Below are experts of layer 4 (counted from 0) of a mixture-of-experts language model. Rows are named router (the router's row for the expert), up (a neuron's input weights, with its number) and show model dimensions 64-127. Each number is 200 + 20 x the weight over its row's rms, rounded and kept within 0 to 999.
After each expert's rows: "gets" lists some tokens that make up at least twice as much of what it gets as of all text. This comes from a sample of Wikipedia text that the model never trained on. Tokens count by the router's weight.

# expert 0
router,205,148,246,195,208,242,189,199,230,202,208,220,195,182,251,187,205,227,198,186,221,180,165,214,185,195,221,171,185,170,201,221,220,229,168,214,175,205,184,210,208,195,222,186,211,220,212,206,193,221,196,209,212,202,200,208,191,209,211,191,134,205,193,192
up0,156,204,211,215,224,178,208,203,186,215,235,190,197,215,183,213,212,245,185,201,205,213,221,205,220,189,207,186,163,163,204,203,226,223,164,185,199,168,162,209,201,198,176,212,186,159,210,200,178,181,185,193,210,188,175,189,203,172,218,182,208,244,234,202
up1,208,204,235,207,219,206,200,213,182,204,206,203,188,209,224,234,187,187,195,205,207,196,232,230,190,204,222,225,202,194,161,186,196,211,194,218,187,230,203,191,213,183,192,203,244,236,232,223,260,201,234,204,230,199,244,198,192,217,189,212,165,195,224,240
up2,224,204,178,195,192,190,181,182,209,247,185,244,204,199,207,194,179,202,204,203,196,186,174,203,148,234,192,182,200,216,200,176,170,220,223,217,187,192,227,201,210,167,198,238,173,206,212,252,198,232,234,227,171,187,216,211,216,174,192,183,194,220,207,200
up3,245,195,224,174,178,180,205,180,197,218,181,181,211,225,207,204,200,195,188,197,168,162,236,209,210,228,197,197,212,190,202,195,175,155,172,207,171,195,187,191,205,187,199,189,194,173,202,215,233,188,201,245,218,175,191,157,139,214,215,188,189,181,183,210
up4,229,159,195,167,202,208,211,203,174,170,192,202,218,216,174,244,199,186,191,208,195,192,193,207,216,200,170,168,186,179,205,200,176,250,176,207,231,207,183,180,231,204,208,213,195,200,223,196,199,206,224,205,211,205,217,161,218,197,174,209,195,188,225,206
up5,177,162,227,178,210,201,247,197,205,237,195,194,180,178,217,229,165,217,198,216,235,167,195,197,247,231,222,182,202,210,184,201,185,205,186,188,207,205,195,222,166,194,197,198,179,218,230,206,206,230,231,210,168,170,188,227,207,216,211,220,204,171,183,217
up6,231,182,187,223,211,204,184,227,205,199,200,213,212,188,185,234,199,164,197,216,186,174,184,195,163,181,187,175,194,194,173,197,217,216,241,204,207,178,199,193,209,225,159,203,182,213,199,191,184,179,220,218,241,213,207,193,179,203,183,205,174,216,197,203
up7,198,190,187,231,165,221,250,212,208,195,194,173,191,215,215,196,213,182,174,182,190,239,218,173,166,167,208,196,209,207,193,204,211,229,187,203,244,162,182,189,210,182,194,204,189,224,211,178,198,157,215,182,194,166,193,205,232,223,191,190,221,202,206,189
up8,182,204,210,177,215,204,216,188,209,189,192,213,220,219,189,210,203,225,179,194,207,154,203,175,197,209,202,180,207,222,188,181,187,257,168,224,191,198,172,175,193,211,231,223,201,220,200,188,207,213,212,185,202,202,232,172,211,200,178,215,198,229,192,196
up9,202,211,233,200,156,179,177,193,200,176,191,195,211,187,181,205,187,162,187,166,229,179,175,192,217,211,214,213,203,197,180,211,197,188,199,204,213,190,194,155,224,171,203,233,166,192,224,226,192,190,206,237,201,210,201,181,179,200,190,206,230,200,221,202
up10,206,224,192,225,219,218,215,184,221,227,190,205,228,163,213,163,190,166,203,205,207,200,201,164,206,191,235,189,213,213,222,236,223,244,202,167,222,173,209,197,214,204,220,225,168,194,202,217,203,205,230,217,191,184,219,180,186,175,196,205,187,193,197,197
up11,171,194,196,190,205,224,204,199,199,184,197,209,210,228,186,195,215,217,180,183,207,186,178,182,193,202,237,242,230,218,222,190,215,182,202,193,154,200,207,179,221,213,195,231,198,194,236,175,203,196,181,218,213,210,214,181,209,176,179,210,173,248,197,214
gets: " to", "t", " is", "ly", "ia", "e"

# expert 23
router,210,216,236,198,247,201,181,193,208,198,220,182,209,200,221,199,221,200,210,170,211,222,260,202,208,190,223,241,199,156,185,213,219,221,191,232,219,210,239,188,251,203,210,186,194,206,188,224,184,201,205,189,200,195,179,183,207,181,195,187,276,200,213,195
up0,179,181,231,207,225,192,199,210,185,199,189,218,208,177,187,192,257,232,225,176,170,198,214,224,195,193,201,213,191,199,173,224,200,212,211,155,225,199,169,189,192,193,196,187,207,172,216,201,191,220,205,188,205,193,175,216,227,182,217,160,211,192,218,210
up1,195,216,208,219,219,186,209,207,206,219,182,201,179,194,236,189,179,190,229,208,177,222,227,225,186,186,213,218,197,209,190,157,178,192,234,216,184,215,208,213,182,185,196,224,192,211,220,165,225,196,215,222,188,181,217,203,192,178,193,216,181,194,215,220
up2,230,203,185,189,167,216,201,199,233,201,188,204,214,190,207,237,222,215,222,193,180,211,171,213,152,209,165,207,213,193,168,209,172,188,174,205,192,187,199,185,243,170,227,211,166,238,219,250,178,216,191,245,179,217,208,201,202,186,195,199,185,224,228,243
up3,221,182,235,171,211,203,203,170,210,203,190,189,207,192,195,218,185,179,182,195,213,186,235,228,201,222,230,205,243,206,183,228,217,159,158,188,200,223,232,181,181,214,198,177,207,173,217,246,227,196,209,201,197,156,212,202,189,218,188,181,200,203,169,198
up4,207,203,208,217,190,189,230,240,192,182,225,187,201,186,202,239,174,170,179,214,189,171,191,219,204,171,223,206,211,196,210,207,178,228,177,217,243,195,174,186,212,173,227,206,199,190,211,209,172,206,200,211,229,198,213,177,194,167,172,180,200,192,200,219
up5,170,209,238,216,198,195,212,196,220,254,188,176,201,176,226,251,157,213,212,201,175,174,207,211,231,213,189,166,193,201,182,200,165,208,219,220,214,192,190,226,178,216,202,189,202,198,215,211,215,202,233,209,176,181,175,195,166,231,231,189,215,177,187,201
up6,203,167,228,210,198,198,183,191,164,205,213,187,199,192,176,230,195,168,167,203,220,170,205,214,176,217,200,210,179,162,219,195,181,246,187,190,200,193,228,184,241,242,207,202,190,170,183,212,206,201,191,203,224,211,224,183,184,230,209,237,180,195,199,193
up7,225,236,186,210,167,207,222,212,222,207,222,170,220,212,219,194,193,225,177,161,207,244,200,162,184,180,213,229,197,212,202,173,203,206,235,210,215,187,190,185,198,198,183,180,184,187,207,195,202,168,222,193,226,176,219,220,224,198,162,197,208,206,198,182
up8,226,165,191,199,213,189,233,215,222,181,144,210,203,199,210,174,202,209,215,209,157,197,198,185,206,222,211,201,172,224,187,180,221,196,181,229,190,181,189,177,194,218,234,214,178,194,196,202,209,196,212,192,195,201,222,161,187,204,179,219,228,211,196,204
up9,204,226,192,192,186,158,171,215,216,202,177,194,233,208,208,189,200,186,188,206,205,155,193,225,216,200,199,207,196,242,170,194,205,205,187,213,228,160,186,173,190,196,194,178,155,236,204,211,207,201,177,208,184,208,198,164,182,176,173,210,253,209,222,179
up10,218,178,219,245,206,194,202,182,229,203,202,207,217,153,168,177,224,182,197,203,213,203,193,187,190,196,206,209,223,223,224,210,234,228,215,217,225,170,208,214,223,180,191,197,189,185,239,210,184,194,210,223,189,203,206,159,193,174,213,171,220,198,225,196
up11,176,216,218,198,242,195,190,196,180,223,188,199,178,204,169,220,216,198,180,195,172,212,223,187,218,211,242,214,222,227,246,196,231,164,178,199,169,209,197,199,221,204,201,218,187,185,200,177,191,185,173,212,196,234,226,195,203,209,222,216,190,250,209,229
gets: " the", "ed", " it", " The", " not", " It"

# expert 2
router,208,230,207,242,180,207,175,208,200,139,168,175,221,188,209,194,193,198,190,167,205,218,224,204,215,268,209,221,208,243,205,207,190,191,204,201,203,212,193,177,213,193,208,183,187,221,229,187,208,214,205,184,198,201,192,216,213,197,227,212,170,212,164,175
up0,208,188,202,204,202,194,178,198,183,179,202,222,206,187,196,208,237,256,191,180,182,196,214,206,182,192,201,194,194,229,188,213,233,212,182,147,201,189,164,189,203,187,193,177,210,175,190,204,166,194,216,175,200,225,194,202,213,204,186,206,190,221,184,204
up1,183,203,214,213,207,211,191,213,187,206,193,171,205,218,228,204,197,183,207,168,210,237,233,231,189,189,223,218,189,203,209,182,212,219,222,250,172,187,219,187,201,190,161,217,231,209,206,215,217,183,218,213,215,201,209,171,208,220,175,215,171,188,222,221
up2,185,154,199,168,188,200,210,194,246,185,174,206,200,196,209,204,174,183,205,223,214,235,190,197,173,202,170,199,198,217,192,212,177,165,210,210,207,218,231,195,223,206,217,212,162,206,192,233,196,222,195,222,163,207,222,202,206,196,228,172,185,222,186,248
up3,198,215,217,187,186,237,209,191,192,221,200,203,233,211,225,219,165,186,201,203,178,218,207,190,199,214,187,199,210,238,236,198,219,186,177,218,189,254,214,180,209,200,199,189,208,192,217,225,251,182,211,232,202,142,214,208,158,234,191,196,200,183,186,176
up4,221,178,212,217,198,191,229,218,188,200,196,171,244,211,184,235,189,214,209,185,214,202,198,208,188,194,211,179,215,235,207,192,193,229,234,211,205,205,179,198,221,178,204,181,180,215,231,230,171,197,189,211,245,184,230,169,243,190,188,196,205,183,219,194
up5,166,210,191,216,209,198,217,171,208,244,182,181,174,199,202,215,160,195,187,216,220,163,230,199,242,210,203,191,187,204,188,174,199,198,197,230,198,202,192,232,214,190,199,189,193,196,205,197,215,232,211,209,158,185,206,199,234,188,236,197,215,194,206,191
up6,219,175,211,210,198,198,243,181,179,208,182,220,187,189,176,230,203,180,205,244,168,169,215,186,135,211,195,215,209,196,186,196,213,200,190,206,176,204,253,175,182,223,223,204,167,206,190,221,207,161,208,214,210,202,205,215,207,188,186,201,198,187,191,159
up7,220,207,176,217,162,197,182,184,203,179,208,191,217,220,172,203,177,204,204,151,197,224,193,204,206,173,203,227,208,224,206,197,207,239,210,202,228,225,203,205,205,212,176,194,193,208,196,192,225,192,223,184,193,154,208,205,241,196,227,201,229,183,204,229
up8,195,215,187,208,219,174,186,211,224,180,192,224,216,215,209,188,237,213,221,184,204,193,246,187,208,204,194,194,214,207,175,173,194,221,206,217,210,200,186,179,169,224,230,189,203,209,232,210,205,212,199,194,195,165,230,186,200,208,193,201,202,225,216,166
up9,208,179,227,236,197,186,176,232,208,184,178,223,208,195,178,227,200,195,223,165,204,192,185,178,215,201,198,203,210,201,204,192,255,189,165,209,206,209,191,179,203,155,205,185,173,201,212,195,212,207,193,200,197,194,184,222,206,126,200,207,246,241,217,189
up10,214,212,189,236,227,209,221,186,200,197,159,173,223,164,184,169,212,176,182,215,221,167,200,192,180,162,240,183,202,253,230,213,231,229,228,177,187,163,177,218,161,202,196,186,190,218,192,217,208,209,206,225,170,199,194,177,217,164,190,191,174,206,221,208
up11,200,211,190,193,209,185,215,214,216,185,197,205,198,211,189,208,205,235,186,220,183,179,189,179,193,210,177,234,223,224,239,232,197,216,198,170,203,214,198,219,187,197,208,229,202,195,226,217,168,188,204,207,189,244,199,217,175,181,201,196,189,208,200,194
gets: " ", ":", "th", " 6", " 7", "man"

# expert 17
router,192,188,193,199,178,236,187,216,217,207,198,192,209,209,209,246,222,224,172,219,172,162,171,193,209,198,179,167,191,196,187,233,224,179,221,213,190,174,158,204,189,206,204,198,200,165,190,230,167,216,218,205,227,200,216,205,185,209,216,214,235,211,182,213
up0,188,181,197,220,205,212,201,206,213,191,191,209,217,171,228,237,222,215,222,207,184,185,233,197,195,185,182,181,179,201,198,219,186,228,208,199,168,181,207,213,206,190,195,226,194,209,209,219,184,182,226,197,216,173,209,201,228,174,207,216,213,218,197,210
up1,206,203,194,215,228,231,213,234,179,191,176,228,189,211,216,193,174,190,236,199,194,220,238,232,181,218,210,199,208,202,189,211,197,189,210,211,185,188,189,209,214,192,173,202,257,208,227,206,219,185,237,197,237,181,189,212,215,179,189,217,166,218,197,225
up2,216,206,176,183,199,210,182,204,219,159,219,233,180,192,176,207,211,233,234,195,211,180,187,174,176,212,188,188,202,181,181,216,164,203,191,215,205,199,199,210,195,203,206,196,176,215,187,222,187,216,175,227,174,201,198,208,183,192,201,216,201,240,232,230
up3,219,194,244,196,176,221,200,197,225,225,185,195,222,212,223,200,180,173,174,198,185,190,215,215,202,251,191,193,200,210,207,207,220,147,160,180,169,234,221,178,174,216,183,186,222,178,198,244,233,223,208,243,223,150,203,194,170,229,212,181,188,204,197,190
up4,215,191,202,199,216,209,207,230,217,171,217,183,195,225,197,204,160,219,186,183,219,200,188,201,181,199,210,197,213,202,201,233,175,217,188,211,207,205,218,199,221,191,214,214,166,210,207,216,186,216,205,196,214,191,208,209,216,183,202,182,220,204,186,198
up5,206,177,194,199,189,176,212,206,203,231,171,195,171,185,219,208,188,208,214,208,203,153,220,232,241,204,209,173,189,162,199,204,173,213,215,218,222,196,173,189,176,209,202,162,194,215,210,178,205,207,202,173,181,206,237,188,192,213,212,163,216,182,200,215
up6,226,184,192,208,182,208,213,183,187,218,171,204,178,175,188,239,199,172,201,210,189,168,238,212,194,189,178,210,184,193,176,186,207,205,178,193,184,193,211,215,164,206,199,202,167,208,207,175,155,210,207,200,211,193,225,193,204,183,195,198,189,220,218,228
up7,206,219,179,227,170,211,202,212,183,203,156,183,186,186,181,223,214,191,200,203,196,247,205,185,210,203,200,210,199,208,198,159,188,237,196,220,164,207,225,225,206,205,176,202,195,185,177,217,235,202,192,191,216,188,207,212,214,225,179,225,226,205,175,161
up8,176,181,199,216,211,201,224,203,209,181,199,200,219,225,223,230,219,191,203,218,194,199,222,208,216,192,195,207,195,218,164,194,201,248,191,216,204,215,207,182,180,217,252,185,215,249,200,216,190,235,206,175,199,202,212,174,172,206,186,210,188,196,198,199
up9,205,213,214,211,190,197,156,200,195,213,185,228,193,186,196,211,217,183,183,196,207,180,202,212,212,190,164,200,221,211,192,179,229,208,167,226,209,198,215,161,184,176,198,195,167,218,212,189,192,214,202,210,186,176,214,210,170,173,180,230,221,213,217,184
up10,216,183,175,234,215,186,207,177,249,224,217,190,182,177,178,184,222,209,193,188,179,176,201,171,178,142,224,180,188,225,232,211,232,231,229,174,204,179,205,201,186,199,193,186,132,196,219,212,213,194,202,240,158,226,203,199,168,195,198,180,188,198,230,199
up11,206,197,182,208,186,220,198,196,184,202,180,202,174,240,175,208,193,216,191,198,196,213,202,195,208,208,146,220,189,221,224,192,215,149,158,173,179,216,203,214,220,226,217,279,183,159,217,163,220,201,153,192,200,225,188,154,183,190,161,193,197,208,176,221
gets: " C", " P", ".", " c", "–", " p"

# expert 9
router,215,190,182,170,191,179,187,205,182,191,181,209,200,223,171,179,193,206,200,184,157,198,174,209,196,208,162,176,242,194,195,198,204,172,197,186,202,190,210,226,205,208,173,224,207,166,185,169,167,204,205,246,200,173,189,221,226,178,200,195,232,204,203,173
up0,191,177,190,205,193,206,184,177,199,189,202,190,218,211,226,212,219,213,187,212,162,205,240,197,184,190,214,206,192,207,185,221,218,226,214,177,194,197,196,217,172,188,189,210,208,173,212,190,192,186,204,168,203,223,175,197,209,182,197,210,241,225,168,184
up1,188,210,205,220,255,219,212,244,196,188,208,208,165,178,217,217,160,193,220,191,174,217,205,228,202,174,203,221,220,196,165,163,204,214,194,230,180,186,207,198,181,170,184,200,225,207,222,216,226,167,202,229,222,208,207,201,213,234,164,215,163,183,188,229
up2,212,192,194,204,178,207,179,184,206,182,205,214,207,195,182,216,172,213,214,206,190,220,159,192,173,201,154,222,205,190,192,216,186,199,199,241,183,188,189,188,199,204,229,232,177,215,175,241,166,213,193,232,178,217,199,216,190,207,206,198,176,225,197,232
up3,215,176,192,178,200,215,191,174,214,221,222,187,197,236,198,215,183,165,198,200,206,199,216,212,215,197,197,189,191,219,215,208,210,187,181,198,180,239,235,199,195,215,186,188,232,161,208,241,213,196,201,216,225,164,187,181,177,222,198,176,190,194,185,202
up4,223,167,194,184,205,184,200,224,188,166,209,173,206,205,177,233,181,188,217,221,229,179,199,207,148,193,234,168,215,210,206,197,189,238,177,212,255,188,165,170,227,169,192,222,203,227,181,212,209,221,208,201,238,196,200,160,229,195,178,177,205,194,224,207
up5,174,183,191,198,183,175,220,173,192,271,187,181,146,177,206,225,168,215,207,187,216,156,202,226,249,244,196,179,184,182,195,192,188,217,194,205,176,155,210,199,188,204,182,180,208,205,201,208,218,212,210,192,194,219,192,221,215,194,218,184,225,194,179,210
up6,235,183,194,208,211,185,209,171,215,221,202,202,210,167,195,228,215,176,209,200,192,174,211,204,177,257,159,203,185,212,200,205,196,216,202,206,206,203,266,224,208,220,202,209,177,201,221,167,222,202,208,225,221,197,217,169,167,227,192,238,208,182,220,197
up7,190,197,168,213,154,191,215,206,192,196,203,196,232,213,187,207,197,203,186,186,200,256,211,182,170,206,194,204,211,212,197,201,219,238,185,238,234,192,195,216,192,211,152,151,174,229,202,220,190,213,197,166,226,180,211,214,197,206,168,216,213,205,202,214
up8,222,197,192,182,199,191,211,186,212,197,166,208,224,192,225,203,220,201,197,164,197,192,232,222,206,186,211,189,183,196,185,180,199,203,176,219,177,226,192,200,158,198,209,240,181,216,211,193,170,213,187,211,207,208,238,153,211,205,162,210,226,204,183,208
up9,222,193,226,195,196,184,190,220,187,197,170,234,211,212,167,197,195,202,213,188,194,224,195,193,231,207,192,219,206,227,186,198,243,189,170,217,226,207,188,196,189,141,201,207,186,212,212,221,187,193,183,254,196,186,185,199,159,187,172,221,242,228,229,184
up10,204,200,164,220,213,221,234,178,218,228,171,193,212,175,206,215,160,186,204,184,232,197,210,146,190,181,240,216,205,197,229,207,223,253,199,217,201,166,185,225,191,204,181,192,177,205,207,231,210,198,213,227,193,207,182,160,163,170,206,180,187,206,194,202
up11,205,208,213,188,195,210,233,203,174,195,187,222,206,207,181,194,218,216,151,193,199,206,209,189,187,221,177,221,229,221,226,194,193,174,190,199,180,192,214,200,216,200,187,242,155,186,203,189,173,187,186,206,191,246,193,185,212,199,208,204,204,214,210,215
gets: " 19", " La", " I", " 18", "w", " Po"

# expert 19
router,194,202,180,209,223,196,208,184,249,200,207,198,205,239,231,180,196,207,187,209,188,187,250,149,199,169,233,203,244,227,221,188,207,206,203,225,226,206,194,218,190,185,191,206,205,181,199,189,254,187,208,191,207,209,211,224,188,188,201,197,195,247,144,189
up0,189,184,211,218,241,166,197,198,202,222,214,182,195,210,212,203,225,239,195,160,168,210,225,163,230,220,157,190,196,185,229,239,204,213,225,178,185,194,183,182,208,194,218,194,212,197,229,199,187,194,230,171,199,193,196,208,215,158,170,205,235,229,189,201
up1,183,216,197,218,214,199,174,216,200,173,197,187,179,202,214,236,169,193,217,187,177,213,229,223,159,202,217,208,197,160,174,167,186,188,222,233,215,215,220,205,186,208,188,212,225,206,195,200,200,164,231,227,213,226,221,187,208,209,179,249,177,210,223,228
up2,233,194,168,184,180,188,191,211,241,179,175,205,191,185,189,210,181,205,216,213,176,207,185,199,171,227,148,193,228,205,200,190,168,225,206,218,212,195,216,187,232,181,225,252,174,188,193,237,193,217,202,221,186,209,195,228,199,212,226,191,174,248,225,214
up3,204,193,210,205,185,218,218,172,208,221,176,178,215,219,197,227,219,182,209,231,182,191,200,230,196,222,204,189,213,188,203,202,179,176,168,200,177,227,208,223,167,219,196,198,217,199,199,209,239,226,207,220,186,160,208,167,174,224,205,188,190,193,191,185
up4,226,169,199,206,208,224,184,203,196,177,193,194,225,229,204,229,189,184,195,175,200,185,186,224,187,180,219,205,222,217,211,194,171,205,197,211,228,184,178,187,220,193,188,226,195,209,228,210,169,179,206,190,273,185,217,175,219,176,159,209,239,203,205,191
up5,179,191,220,225,214,165,233,181,199,248,183,168,179,204,217,247,198,217,186,196,201,127,243,244,241,197,170,180,208,213,192,209,197,187,215,206,211,199,215,235,174,192,206,175,210,199,228,190,210,188,213,192,209,199,185,228,194,187,223,219,168,199,180,195
up6,228,164,199,187,205,213,190,189,199,224,212,175,166,163,189,227,202,173,190,218,202,188,212,193,175,195,178,219,226,182,165,200,193,214,209,187,178,173,219,192,194,212,204,209,180,218,184,190,163,186,207,223,238,204,224,203,196,215,210,239,199,199,212,197
up7,221,174,188,189,202,220,243,217,198,208,186,195,232,192,191,234,171,231,176,196,174,227,192,185,174,185,197,233,228,235,186,183,193,234,184,203,212,201,211,212,194,187,185,182,201,172,206,194,217,207,225,184,199,179,229,202,219,200,201,240,222,199,185,187
up8,230,195,203,220,205,179,214,214,227,192,202,217,207,211,200,179,217,199,229,219,206,184,260,169,231,166,198,194,206,204,215,176,190,230,172,213,185,172,184,190,168,209,228,201,209,202,210,202,195,216,193,191,185,217,225,139,215,211,176,211,202,191,165,193
up9,244,177,221,200,204,182,208,234,208,206,168,227,218,207,194,207,179,180,211,203,197,218,194,216,237,209,203,231,229,211,185,216,216,192,192,241,210,196,205,181,223,182,173,207,190,213,210,219,167,191,169,203,226,227,178,218,161,181,185,227,223,253,219,166
up10,224,210,167,259,218,215,206,174,248,201,180,189,188,198,206,210,189,190,204,229,202,179,198,174,219,171,231,188,204,223,251,221,229,240,220,209,224,202,195,189,186,201,192,202,173,197,213,220,190,183,212,231,166,216,202,172,165,178,189,180,170,194,218,206
up11,180,201,202,201,233,211,225,204,186,189,179,168,192,211,184,213,214,236,203,208,159,209,179,181,202,197,205,242,180,222,251,181,217,178,195,187,186,244,218,187,229,192,188,243,217,213,224,184,200,215,195,204,201,192,205,202,222,214,196,186,187,248,202,227
gets: " ", "z", " T", " st", "tic", " and"

# expert 24
router,185,226,152,240,152,184,208,199,176,208,205,210,182,207,162,196,212,228,221,200,205,199,184,229,186,203,193,190,110,215,213,208,215,230,184,184,215,210,197,221,202,195,168,214,175,188,188,178,183,204,212,157,220,205,202,188,210,218,212,184,191,152,259,186
up0,165,193,220,208,195,174,186,197,196,214,183,206,179,190,182,202,200,205,219,179,171,188,199,218,227,215,202,210,193,175,193,189,212,214,219,211,180,175,169,202,213,167,194,234,198,163,192,200,194,212,198,168,201,212,164,185,215,176,195,192,193,210,202,234
up1,189,192,202,227,216,227,191,228,218,210,198,228,182,192,203,218,192,194,229,192,189,200,230,240,217,205,199,182,196,212,183,193,195,218,237,252,183,196,195,203,186,186,160,228,222,194,209,176,221,194,229,226,222,214,207,176,225,191,171,220,182,184,210,227
up2,199,223,159,195,201,186,195,184,230,155,182,205,206,194,187,231,191,218,218,211,197,216,195,207,169,214,169,198,196,191,172,185,166,192,201,217,206,197,212,196,193,202,210,223,166,209,207,266,160,191,195,236,172,197,236,210,209,195,198,227,183,220,202,247
up3,202,202,213,163,191,221,181,203,196,205,209,198,204,214,189,223,164,193,185,194,222,188,207,198,211,234,174,192,173,207,186,195,229,149,184,199,188,229,206,190,178,207,230,189,217,181,216,231,242,207,201,230,173,174,177,193,151,228,228,165,197,176,177,164
up4,210,187,193,196,198,212,226,206,233,182,202,210,201,189,168,262,169,197,192,201,212,176,223,212,156,201,234,191,201,191,195,198,174,216,185,213,228,194,186,190,214,171,203,222,203,190,198,204,173,189,232,215,254,159,228,182,203,210,172,180,218,187,226,238
up5,213,184,204,201,209,211,209,198,215,221,172,195,174,216,216,213,216,234,209,203,186,166,200,217,240,215,186,168,181,183,221,184,195,199,180,216,207,162,206,211,188,189,171,174,192,154,216,220,198,212,224,182,183,203,217,197,211,196,232,203,210,179,205,193
up6,234,172,203,195,198,204,216,201,232,231,228,193,170,176,198,250,216,184,194,212,225,159,227,229,170,209,173,162,189,188,198,207,199,216,191,181,182,216,203,217,209,202,176,210,208,196,199,199,203,208,221,201,247,196,234,214,185,227,193,220,171,219,214,177
up7,199,203,158,234,167,231,219,210,210,215,200,205,217,185,194,201,200,204,196,195,202,234,172,160,209,186,225,213,227,225,172,202,195,212,220,194,195,187,210,224,198,181,170,200,174,178,206,170,244,188,225,145,188,191,197,187,215,191,212,199,221,188,195,189
up8,184,196,201,213,215,189,210,202,206,197,186,209,209,231,185,207,233,186,215,226,202,198,213,203,212,179,221,178,183,217,162,205,204,227,200,180,211,209,177,186,191,219,212,225,200,241,235,210,215,184,192,174,191,214,209,171,201,215,180,199,192,220,204,200
up9,193,200,233,229,201,205,160,222,195,177,152,236,195,173,207,193,210,179,204,222,200,209,174,215,232,202,176,212,191,227,203,189,237,203,185,206,213,213,202,191,204,189,187,198,174,220,224,201,196,196,202,200,168,169,207,212,159,183,186,189,234,204,232,182
up10,226,181,201,241,199,178,229,166,243,214,143,162,192,156,199,176,188,194,198,212,204,186,227,178,229,164,221,180,201,234,232,231,233,253,197,184,177,195,192,217,190,208,207,192,188,171,201,216,223,169,205,227,162,210,202,188,189,203,206,210,190,204,203,213
up11,169,198,195,178,212,191,227,227,191,228,168,223,201,218,199,186,217,220,185,200,188,196,186,222,196,215,196,207,234,228,217,200,218,196,198,178,192,212,200,197,201,206,188,232,161,177,228,200,211,209,209,190,221,192,239,161,208,205,200,191,181,202,212,204
gets: " re", " he", " He", " pro", " de", "=="

# expert 13
router,191,185,154,177,271,262,205,205,200,206,208,195,202,212,206,196,205,205,194,171,180,206,219,197,179,192,223,206,201,196,205,215,218,197,221,214,203,190,206,193,203,203,188,197,210,233,216,229,209,186,177,229,194,210,197,208,200,211,205,197,194,206,206,214
up0,183,180,204,213,206,167,183,191,185,228,180,232,209,178,196,209,246,218,217,214,193,210,209,183,198,198,167,202,152,209,206,218,206,211,196,181,185,166,160,189,180,182,184,173,220,192,220,196,213,184,210,183,211,201,200,212,199,173,215,193,189,208,194,207
up1,197,187,182,218,237,208,187,227,202,159,166,190,173,182,218,211,188,165,229,181,172,200,221,224,218,190,223,220,207,210,154,200,202,214,222,250,143,210,226,201,191,201,175,184,222,200,220,225,218,176,212,207,212,180,215,182,182,204,172,192,188,220,179,202
up2,198,184,209,204,196,170,189,216,228,178,197,228,194,210,221,205,205,207,244,200,184,191,191,195,160,230,193,190,223,216,187,215,170,193,188,214,212,210,204,207,202,210,215,218,197,212,203,243,186,180,224,242,164,178,223,232,203,189,181,163,204,233,212,252
up3,212,217,215,197,162,236,189,187,198,212,219,188,206,209,209,232,225,208,189,220,210,188,198,215,168,207,179,211,189,223,232,219,202,154,147,200,192,235,206,205,169,223,193,227,241,188,229,218,214,195,195,223,199,146,168,203,185,247,199,175,216,209,189,201
up4,206,179,214,198,217,223,204,210,180,185,179,147,176,201,209,224,182,214,187,217,182,183,164,216,197,199,192,188,212,205,193,192,178,215,194,246,218,184,202,193,219,175,218,207,173,223,196,192,170,187,211,233,222,183,217,168,226,184,170,198,202,190,186,220
up5,192,191,205,209,210,196,219,192,204,254,199,194,197,194,237,230,198,174,208,215,201,172,239,241,241,199,204,174,186,178,195,192,181,183,198,220,211,193,193,211,195,195,184,202,210,205,205,202,194,205,219,204,175,201,179,223,222,211,220,197,193,196,179,187
up6,252,160,186,197,210,207,189,188,210,206,194,222,196,190,177,244,182,190,184,223,185,170,212,188,158,253,199,171,194,194,171,174,192,223,190,189,182,208,241,198,207,221,203,210,197,188,201,212,210,197,226,211,216,192,213,215,187,213,173,217,183,209,191,200
up7,190,178,175,219,170,226,204,194,229,215,212,161,215,178,192,179,185,228,181,192,210,228,213,180,179,204,188,244,194,231,234,184,233,189,173,223,196,220,173,190,209,193,179,175,209,208,198,198,199,176,227,189,230,155,218,177,208,205,209,222,233,194,186,177
up8,228,184,207,219,208,187,243,221,200,165,203,201,218,246,199,216,231,190,200,202,217,200,237,192,248,206,225,205,179,201,196,191,174,226,158,235,188,192,203,151,184,213,238,189,196,201,205,197,198,204,159,181,203,202,224,170,202,213,203,197,198,208,181,200
up9,215,196,215,232,191,196,170,215,190,213,168,225,205,202,218,199,193,172,179,192,208,219,189,226,214,203,209,213,185,194,226,200,214,201,170,242,205,179,196,178,194,162,203,201,174,242,207,215,203,191,193,215,226,237,182,188,165,199,181,220,236,209,232,202
up10,213,194,197,238,219,223,211,202,247,182,211,211,185,168,201,184,175,161,220,225,214,208,163,197,195,194,221,190,210,179,229,219,214,239,220,223,210,153,216,197,206,226,214,235,185,215,240,224,195,199,223,211,179,198,198,172,165,221,214,226,206,225,227,156
up11,201,230,218,188,222,241,214,219,199,217,171,217,196,195,180,188,220,207,205,183,214,211,185,212,214,208,224,234,235,229,230,212,261,197,182,197,176,226,222,193,210,193,189,213,204,162,209,230,208,181,195,239,198,223,194,215,198,212,188,194,219,254,165,216
gets: " the", " a", " The", " with", " that", " an"